From a checkpoint of a small mixture-of-experts model trained on Wikipedia: width 384, a softmax router.
Below are experts of layer 2 (counted from 0) of a mixture-of-experts language model. Rows are named gate (a neuron's input weights, with its number), up (a neuron's input weights, with its number), down (a neuron's output weights, with its number) and show model dimensions 336-383. Each number is 128 + 32 x the weight over its row's rms, rounded and kept within 0 to 255.
Before each expert's rows: a language model's description of what the expert responds to; "gets" lists some tokens that make up at least twice as much of what it gets as of all text. This comes from a sample of Wikipedia text that the model never trained on. Tokens count by the router's weight.

# expert 0
It responds to: Clause-linking function words. Commas, dashes, prepositions like by, from, at, and participles after was/is in running prose, e.g. "was constructed", "offer from", "scholar,".
gets: ",", " by", "),", " –", " from", " at"
gate0 [114 124 123 126 154 193 111 161 141 104 148 130  93 137 108  98 139 202 127 136  98 161 196 148 119  97 108 163 125 169  74  88 133  89 120 142 134 114 116 136 215  35  73 100 134 124  64 144]
up0 [122  90 115  94 160  90 108 150 153 158 138 124 151 134 114 103 175 132 149 148  89 101 136 138 163 150 167 119 191  97  94 116  88 123 158 178 160 114 157 186 123 108 102  98 160 112 125  83]
down0 [133 150 149  55 114 114 186  80  92 131 109 163 134 155  94  97 104 141  90 149  96 103 141 117 149 100  88 127 143 136  71 125 148 177 139  87 128 126 152 137 158 162 177 173 172 146 108 142]
gate1 [ 95  91 137 132 102 142 171 127 137  93 119 157 165  83  82 140 124 123 113 145  98 143 131  97 151 122 118 138 148  65 103  69 128 177  96 144  99  69 148 109 126 153 157 130  94 108  61 155]
up1 [140 130 112 154  86 127 167  80  96  96 135 140 109 139 154 128 143 138 160 138 121  82  60 125 155 166 102 170 143  89 142 175 131  90 155  47  97  98  95 142 164 177 108  84 134 133  84 139]
down1 [149 174 145 150 111  67 127 154 163 151 148 135 142 127 105  95  67  84 106 122 112 151 158 111 143 163 184  99  95 138 112 132 158 134 112 112 125 122 156 140 110 103  77 133 201 199 180 173]
gate2 [144 147 161 137 112 109 102 127  44 163 126 144 113  79  97  54  83 182  97 123  90 123 102  60 185  95 150 129 162 113  77 143 105 116  98 121 139  96 136 133 100 103 130 146  61 166 165 117]
up2 [110 114 158 131 153  98 110 109 127 107 118  47 127 163  94 118 138 116 138 112  79 130 100 118 115 146 144 131 160 188 108 128 108 166 119 121 156 121 124 142  84 141 193 174  70 157  26  84]
down2 [141 160  91 118 162 141 137 121 173  98 125 130 118 125 150  86 153  54 179 138 116  81 139 143 135 114 151 178 124 151 124 122 116  64 146  56 107  90 103 158 107 135 128 162 145 145  77  96]
gate3 [128 146 172 124 124 120  80 159 148 127 113 108  84 106 126 105 110 160 138 137 183 153 135 121 159 190 109 142 147  89 129 174 151 159 108 166 112 128 117  92  88 143 111 143 134 162 153 128]
up3 [146 150 105 100 188 154  85 126 115 175 112 159 113  98 158 127 114 131 159 136 175 149  97 106 159 128 132 170 128  95 180 118 136 109 120  96 119 136 167  93 136 153  98 113 137 136 110 167]
down3 [ 95  83 108 150  62 152 106 140  98 120 232 117  82 189 137 125 152 134 118 107 123 149 138 164 101 140 126 142 136 111  64 105 133 116 157 163  63 145 120 137 132 141 177 127 132  69 108 142]
gate4 [132 123 111 133 119 163 130 199 109  94 161 150  87 119  89 104 143 103 134 149 163 173 194 124  77 124 132 142 173 144 106 174 102 179 155 133 184 173 184 125  66 122 144 155 129 133 100 125]
up4 [160 111  81 105 147 171 197 131 156 126 178 130 114 106 182 182 158 194  93  61 145 119 141 137 139 166 152 126 105  90 142  99 137 103 132 104 150  88 166 126 119 120 113 182  91 190  69 137]
down4 [128 157 119 212 165 153  50  91 133 132 108 136 119  89 174 185 150 104 152 149 129 117 107  83 133 156  91  60 183 172 102 101 120 103 102 178 178  63 163 131 138 147 144 116 135 130 133  96]

# expert 11
It responds to: Conjunctions and prepositions. Connecting words in prose and lists, such as and, of, in, for, or, &, into, to, including comma-joined forms like ", and".
gets: " and", " of", " in", " for", ", and", "ing"
gate0 [108 106 119  53 151 108 123 151 131 148  98 127 159 143 133  80 104 130 187 164 156 143 143 142 112 137 159 122 119 152 104 160 112 119 116 124 181 123 173 193 167 144 129 132 128  79 169 147]
up0 [119  86 112  98 128 124 144 118 163 145  67 144 148 107 211 152 131 115  76 172 128  98 129 115 143 127 142 201 136 135 100 166 183  83 111 160 123 112 191 120 114 185 170 125 132 144 152 206]
down0 [143  91  88 127 101 111  65 172 126 137 138 161 116 147 105 112 175  52  87 166 120 118  73 142 169 145 139 103 126 124  84 129  71 155  93 149 124  88 125 176 146 153 107  93 172 130 140 128]
gate1 [102  59  70 118 116 170 120 103 138 157 143  54  83 182 109 155 144 124  70 112  93 154 134 115 126 194 131 147 135 111 170  78 201 147 137 152 146 130 111  98  78 208 143 141 147 127 115  93]
up1 [135 124 122 120 132 142 119 115 103 138 103 131  63 157  94 154 182 125 138 104 133 172 140 107 110 176  64 152 132 111 191 103 177 163 126 100 169  96  88 111  80  77 171  94 113  96 114 129]
down1 [117 178 137 108 159  40 168 104 167  33 165  61 116 130 109 113 138 119 145 185  98 199 100 113 113  84  86  96 139 118 128  68 145 141 104 123 127  58 126 141 103 136  97 139 118 144  95 127]
gate2 [ 85 150 119 117  86 111  45 148  59 135 108  69 130 147 141  98 115 160 100 142  87 142 143 140 194 181 134 144 170 125 109  50 149 166 122 147 156 141 148 100 125 152 192 124 100 148  88 130]
up2 [ 89 163  95 139  84 110 140 105 175  91 137 170 155  95 166 136 163  94 167 188  71 153 177 129 104 145 129  51 175 110 157 140 141 138 133 103 147 183 138 155 124  94 112 150 117  99  83  98]
down2 [130 138 155 135 140 178 127  74 135  88 154  93 102 113 171 164 188 138 176  91 150 105 183 104  88 118  93 149 155 135 120  91 126 156 110 173 143 194  85 121 104 152 157 154 143 139 122  89]
gate3 [ 90 208 104 107 113 190 119 198 100 130 131  90 165  98 167 164 155 135  85 106 150 217 138 144 152 139 142 121 129 163 113 166 111 192 121 134 140 107 186 191 174 171 124 110 151 168 168 107]
up3 [ 72 129 122 154  94 181 112 100 152 106  74 175  96 102 128 108 173  88  94 130  71 109 113 100 126 124  77 147 145 122 144 120 161 115 108 132 142 152 101 153 139 115 129  93 113 146 171 142]
down3 [189 192 154 120 109 108 123  94  88 176 154 138  95 139 158 104 126 131 147 154 112 171  91  92 179 121 167  96  76 157 150 119 120 124 134  92  42  95  94  87 117 130 148 143  79  87  96 129]
gate4 [171 166 116 123 111 104  79 164 103  93  57 107 115 139 151 175 166  92 155  93 135  86 138 149 149 162 129 159 134 127  62 134 143 123 105  66 137 150 136 128 140 126  98 160 113 136 164 149]
up4 [181 170 210 156 156 116 122 118 106 153 199 170 136  96 154 160 132 106 157  74 142 144 180 199 150  93  95 145  18 130 199  95  79 120 135 169 111 119 154 187 107 118 115  95 137 115 162  76]
down4 [ 81 135 150 156  91 160  86  93 134 144 150 115 120 110 169  96  73 169 111 118 134 197 128 177 179 125 156 108 106 111 141 170  54 102 131  52  62 118 151 148 181 128 120 113 137  84 132 136]

# expert 5
It responds to: Determiners and auxiliaries. Function words in running prose, chiefly the, a, his, their, its, possessive 's, and was, is, had, often before first or new.
gets: "'s", " the", " was", " The", " a", " is"
gate0 [ 75 118  62 130 135  86 147 109 163 112  98 165 119 116 130 157  91  71 107 146 155 105 188 145 146 144 100 140 172 161 127 168  62 101  73 121 118 123 121 116 110 158  72 113 111  87  91 166]
up0 [206 152  94 115 157 144 102  78 121  86 101  64 111  67 121 138 135 167 176 138 135 142 145 107  71  88 159  75 108 117 161 109 122 113 129 148 119 186  94  76 143 112 108 125  75 153 155 116]
down0 [ 98 122 111 141 141 112 160 160 143 175 127 180 150 119 128 111 103  96  58 142 159  87 147 168 100  95 103 131 161 161  86 123  76 117 104 156 159 112 146 104 136 148  84  43 159  30 130 149]
gate1 [202 144 141 134  78 155 124 138 117 150 145 161 108 177 137  97 165 155  66  68 159 162 160  97 185 100 152  70 139 138 120 217 121 141 112  97 138 119 142  66 161  87 104 136 145 136  81 102]
up1 [103 151 122 138 156 142 146 161 110 144 108 128 148  82 115 133 127  92 225 150 174 137 142 146 132 131  99  89  93  63 120 117 120 118 153 211 142 147 112 130  96 188 121 127 100 103  90 137]
down1 [152 116  68 126 145 114 104  58 148 146 139 131 136 145 138 122 160 147 136 148  97  93 114 154 152 114  98 176 111 172 140 111 139 162 145 119 218 165 194 156 112 133 131 203  85 131 154  95]
gate2 [152  79  95 115 130 111 123 125 133 114 105 230  73 148 166 145  94 137 155  78 153 101 178 164 155 150 151  82 150 137 130 110  94  67 135 112 136  84 147 138 133 146 112 139 196 113 100 122]
up2 [109  81 115 110 149 129 115 111 178 140  61 144 151 155 124 121 132 144 152 123 146 195 147 129 149  74 157  90 166 168 146 134 131 113 175 102 119 143 111 113 114 145 101 140 103  95 140  90]
down2 [105 125 102  86 154 106  83  54 155 116 148 120 165  97 153 134 130  80  28 101 124 195 110 117 169 121 152 167 128 135 165 173 125 103 149 145 122 142 124 127  58 194  99 130  76 156 172 109]
gate3 [168 137 131 119  93 116 109 151 131 164 154  69  99 109 117 112 146 130 195 156  83 147 146 226 156 120 131  68 123  72 137 150 137 133 111 152 154 139 164 143  54 179 190 151  94 123 105  54]
up3 [ 99 125 153  87 182 167 149 137 172 109 168 124 152 123  74 119 122 120 128 164 130 125 144 112 101 113 108  51  84  92 144 153  96 165 136 172 135 117 125  91 168 103 136  76 149 139 147 122]
down3 [101 105  51 117  97 144  94 118 102 178 132  86 152 127 119 174 181 163 138 105 203 142 114 117  93 153 146 142 116 113 172 111 114 199 102 149 121 139 107 138 175 107  60  99 119 101 121 122]
gate4 [134 168 117 141 142 128 148 120 116 143 168 170 100 123 140 125 132 123 135 145 148 132 134 153  97  76 113  58 116 127 116 124 122 116 145 125 146 130 115 145 122 204 132  74  66 155 129  63]
up4 [ 96 167 170  91 133 164 153 106 194 165  97 115 172  95 153 118 107 152 144 128  66  95 142 153 111 169  97  86 115 127 102 112  78 150 146 127  98 107 147  74 104 118 152  84 183 162 107 160]
down4 [180  52  39 140 128 102 100 134 118  84  62 120 112 110 112 127  88 159 119 102 152 107 168  97 125 157 128 160 124  79  94 108 167 111 193 170 109 104 106 103 150 132  41 167  49 110 138 118]

# expert 6
It responds to: Paragraph breaks, quotes, colons. Double line breaks after sentence-final periods before headings, plus colons, quotation marks, and leading "1" of years like 1964.
gets: "\n\n", "1", ":", "\"", ".", "2"
gate0 [131 144 147  92  90 132 155 117 166 121 123 155  97 167 137 124 141  68 162 133 152 103  95 130 162 179 113 133  78 118 148 142 156 148  67 120  65  95 137 152  68 137 158 116 138 115 142 178]
up0 [ 73 113 159  87  86 115 163 153 163 101  84  51 162 131 120 121  78 173  73 156 131 127 154 136 138 152 198 113 138 135 144 144 100 122 100 112 154  67 122 106 115 179 137  89 177 136 100 140]
down0 [165 132 150 120 153 125 133 131 150 137 167  86 177 132 111 122 161 118 166 125 110 169 160 136 136 132 116 115 115 116 125 154 172 128 194 123 113 118 185 201 108 126  84 150  93 162 154  57]
gate1 [ 78  77  73  89  82 196 163 160 142 167 166 113 109 116  86 135 132 146 155 160  61 183 103  97 157 129 115 192 166 123 123 115 104 127 131  63 150 142 160 108  24 101 102 162 128  83 124 122]
up1 [178 191 135  77 115 164 147 118 111 165 133 160 124 122 121 132  96 105 130 153  96 103  66 227 118 137 140 122 199 112  59 131 144 116 179 150 171  99 184 129  71 163 156 107 113 161 145 162]
down1 [116  75 145 116 130 163 146 117 114 140 159 116 189 144 185 102 104 141 163 162 124 152 112  77 140  68  96 146  58  87  79 150 105  89 120 105 139 174 153 145 108  86 185  70 175 114 135 120]
gate2 [136 135 143  67 142 108 105 156 102 148 167 108 114 127 176 125 114 130 146  68 150 101 121 134 137 145 118 119 179  53 184 145 169 120  71 121 106 148 136  99 167 134 103 185 103 127 163 170]
up2 [183 115  76 126 161 136 140 104 126 164 117 127 109 102 107 199  78 155 119 137 114  91 163 145  99 178 121 108 152 149  85 195 120 167  86 145  78  86 166 146 180 151 120 139 131 118 141  92]
down2 [ 92 136 145 124 128  98 132  97 162 110 136 114 150 164 199 133 186 178  82 139 118 150 116 121 137 116 163 177  86  68 104  84 137 194  65  51  88 179  98 104 137  91 118 141 192 185 192  84]
gate3 [112 127 146 185 124 137 117 165  71 122 157 145 112 130 139  93 104 116 185 174 111 188 147 144 156 130 119  89  73 116  97 172 127 191 108 178 139 116 102 153 128 135 150  94 117 127 156 142]
up3 [128 158 141 144 104 127 151 145  71 153 139 106 134 104 132 103  68  62  85 187 130 207  73 131 116 113  80 112  99  82 134 135 138 166  81 127 101 157 125 143  90 108 169 147 113 163 144 121]
down3 [148 141  85 135 102 111 153 161 156  93 114 142 124 108 154  76 111 102 112 162 111 112 165  70 122 147 138  97  99 114 112 142 121  44 129  81 182 151 131 145 160 118 126 153 186 116 184 104]
gate4 [138 103 154  64 170 133 121  93 163  86 186 153  98 140  86  94 147 103 148 113 126 136 118 107 148 133 108 159 123 132 115  42  94 115 171 166  98 180 109 124  94  78 163 144 127 133 113 133]
up4 [155  95 144 107 155 117 179 112 167 132 160 186 110  91 134  98 173  75 130 189 164 138  98  90 135 130 113 172  45 155  94 115 195 167 194  70 180 137  98 151 109 133 138 166 179 134  91 135]
down4 [110 118 125 182 115 179 164 160 148 119 135 110 136 198 143 123 133  75 136  91 104 121 151  90 128 157 124 100 179 156 147 122  73 161 103 170 132 161 155 141 125 179  56  87  46  73 147 178]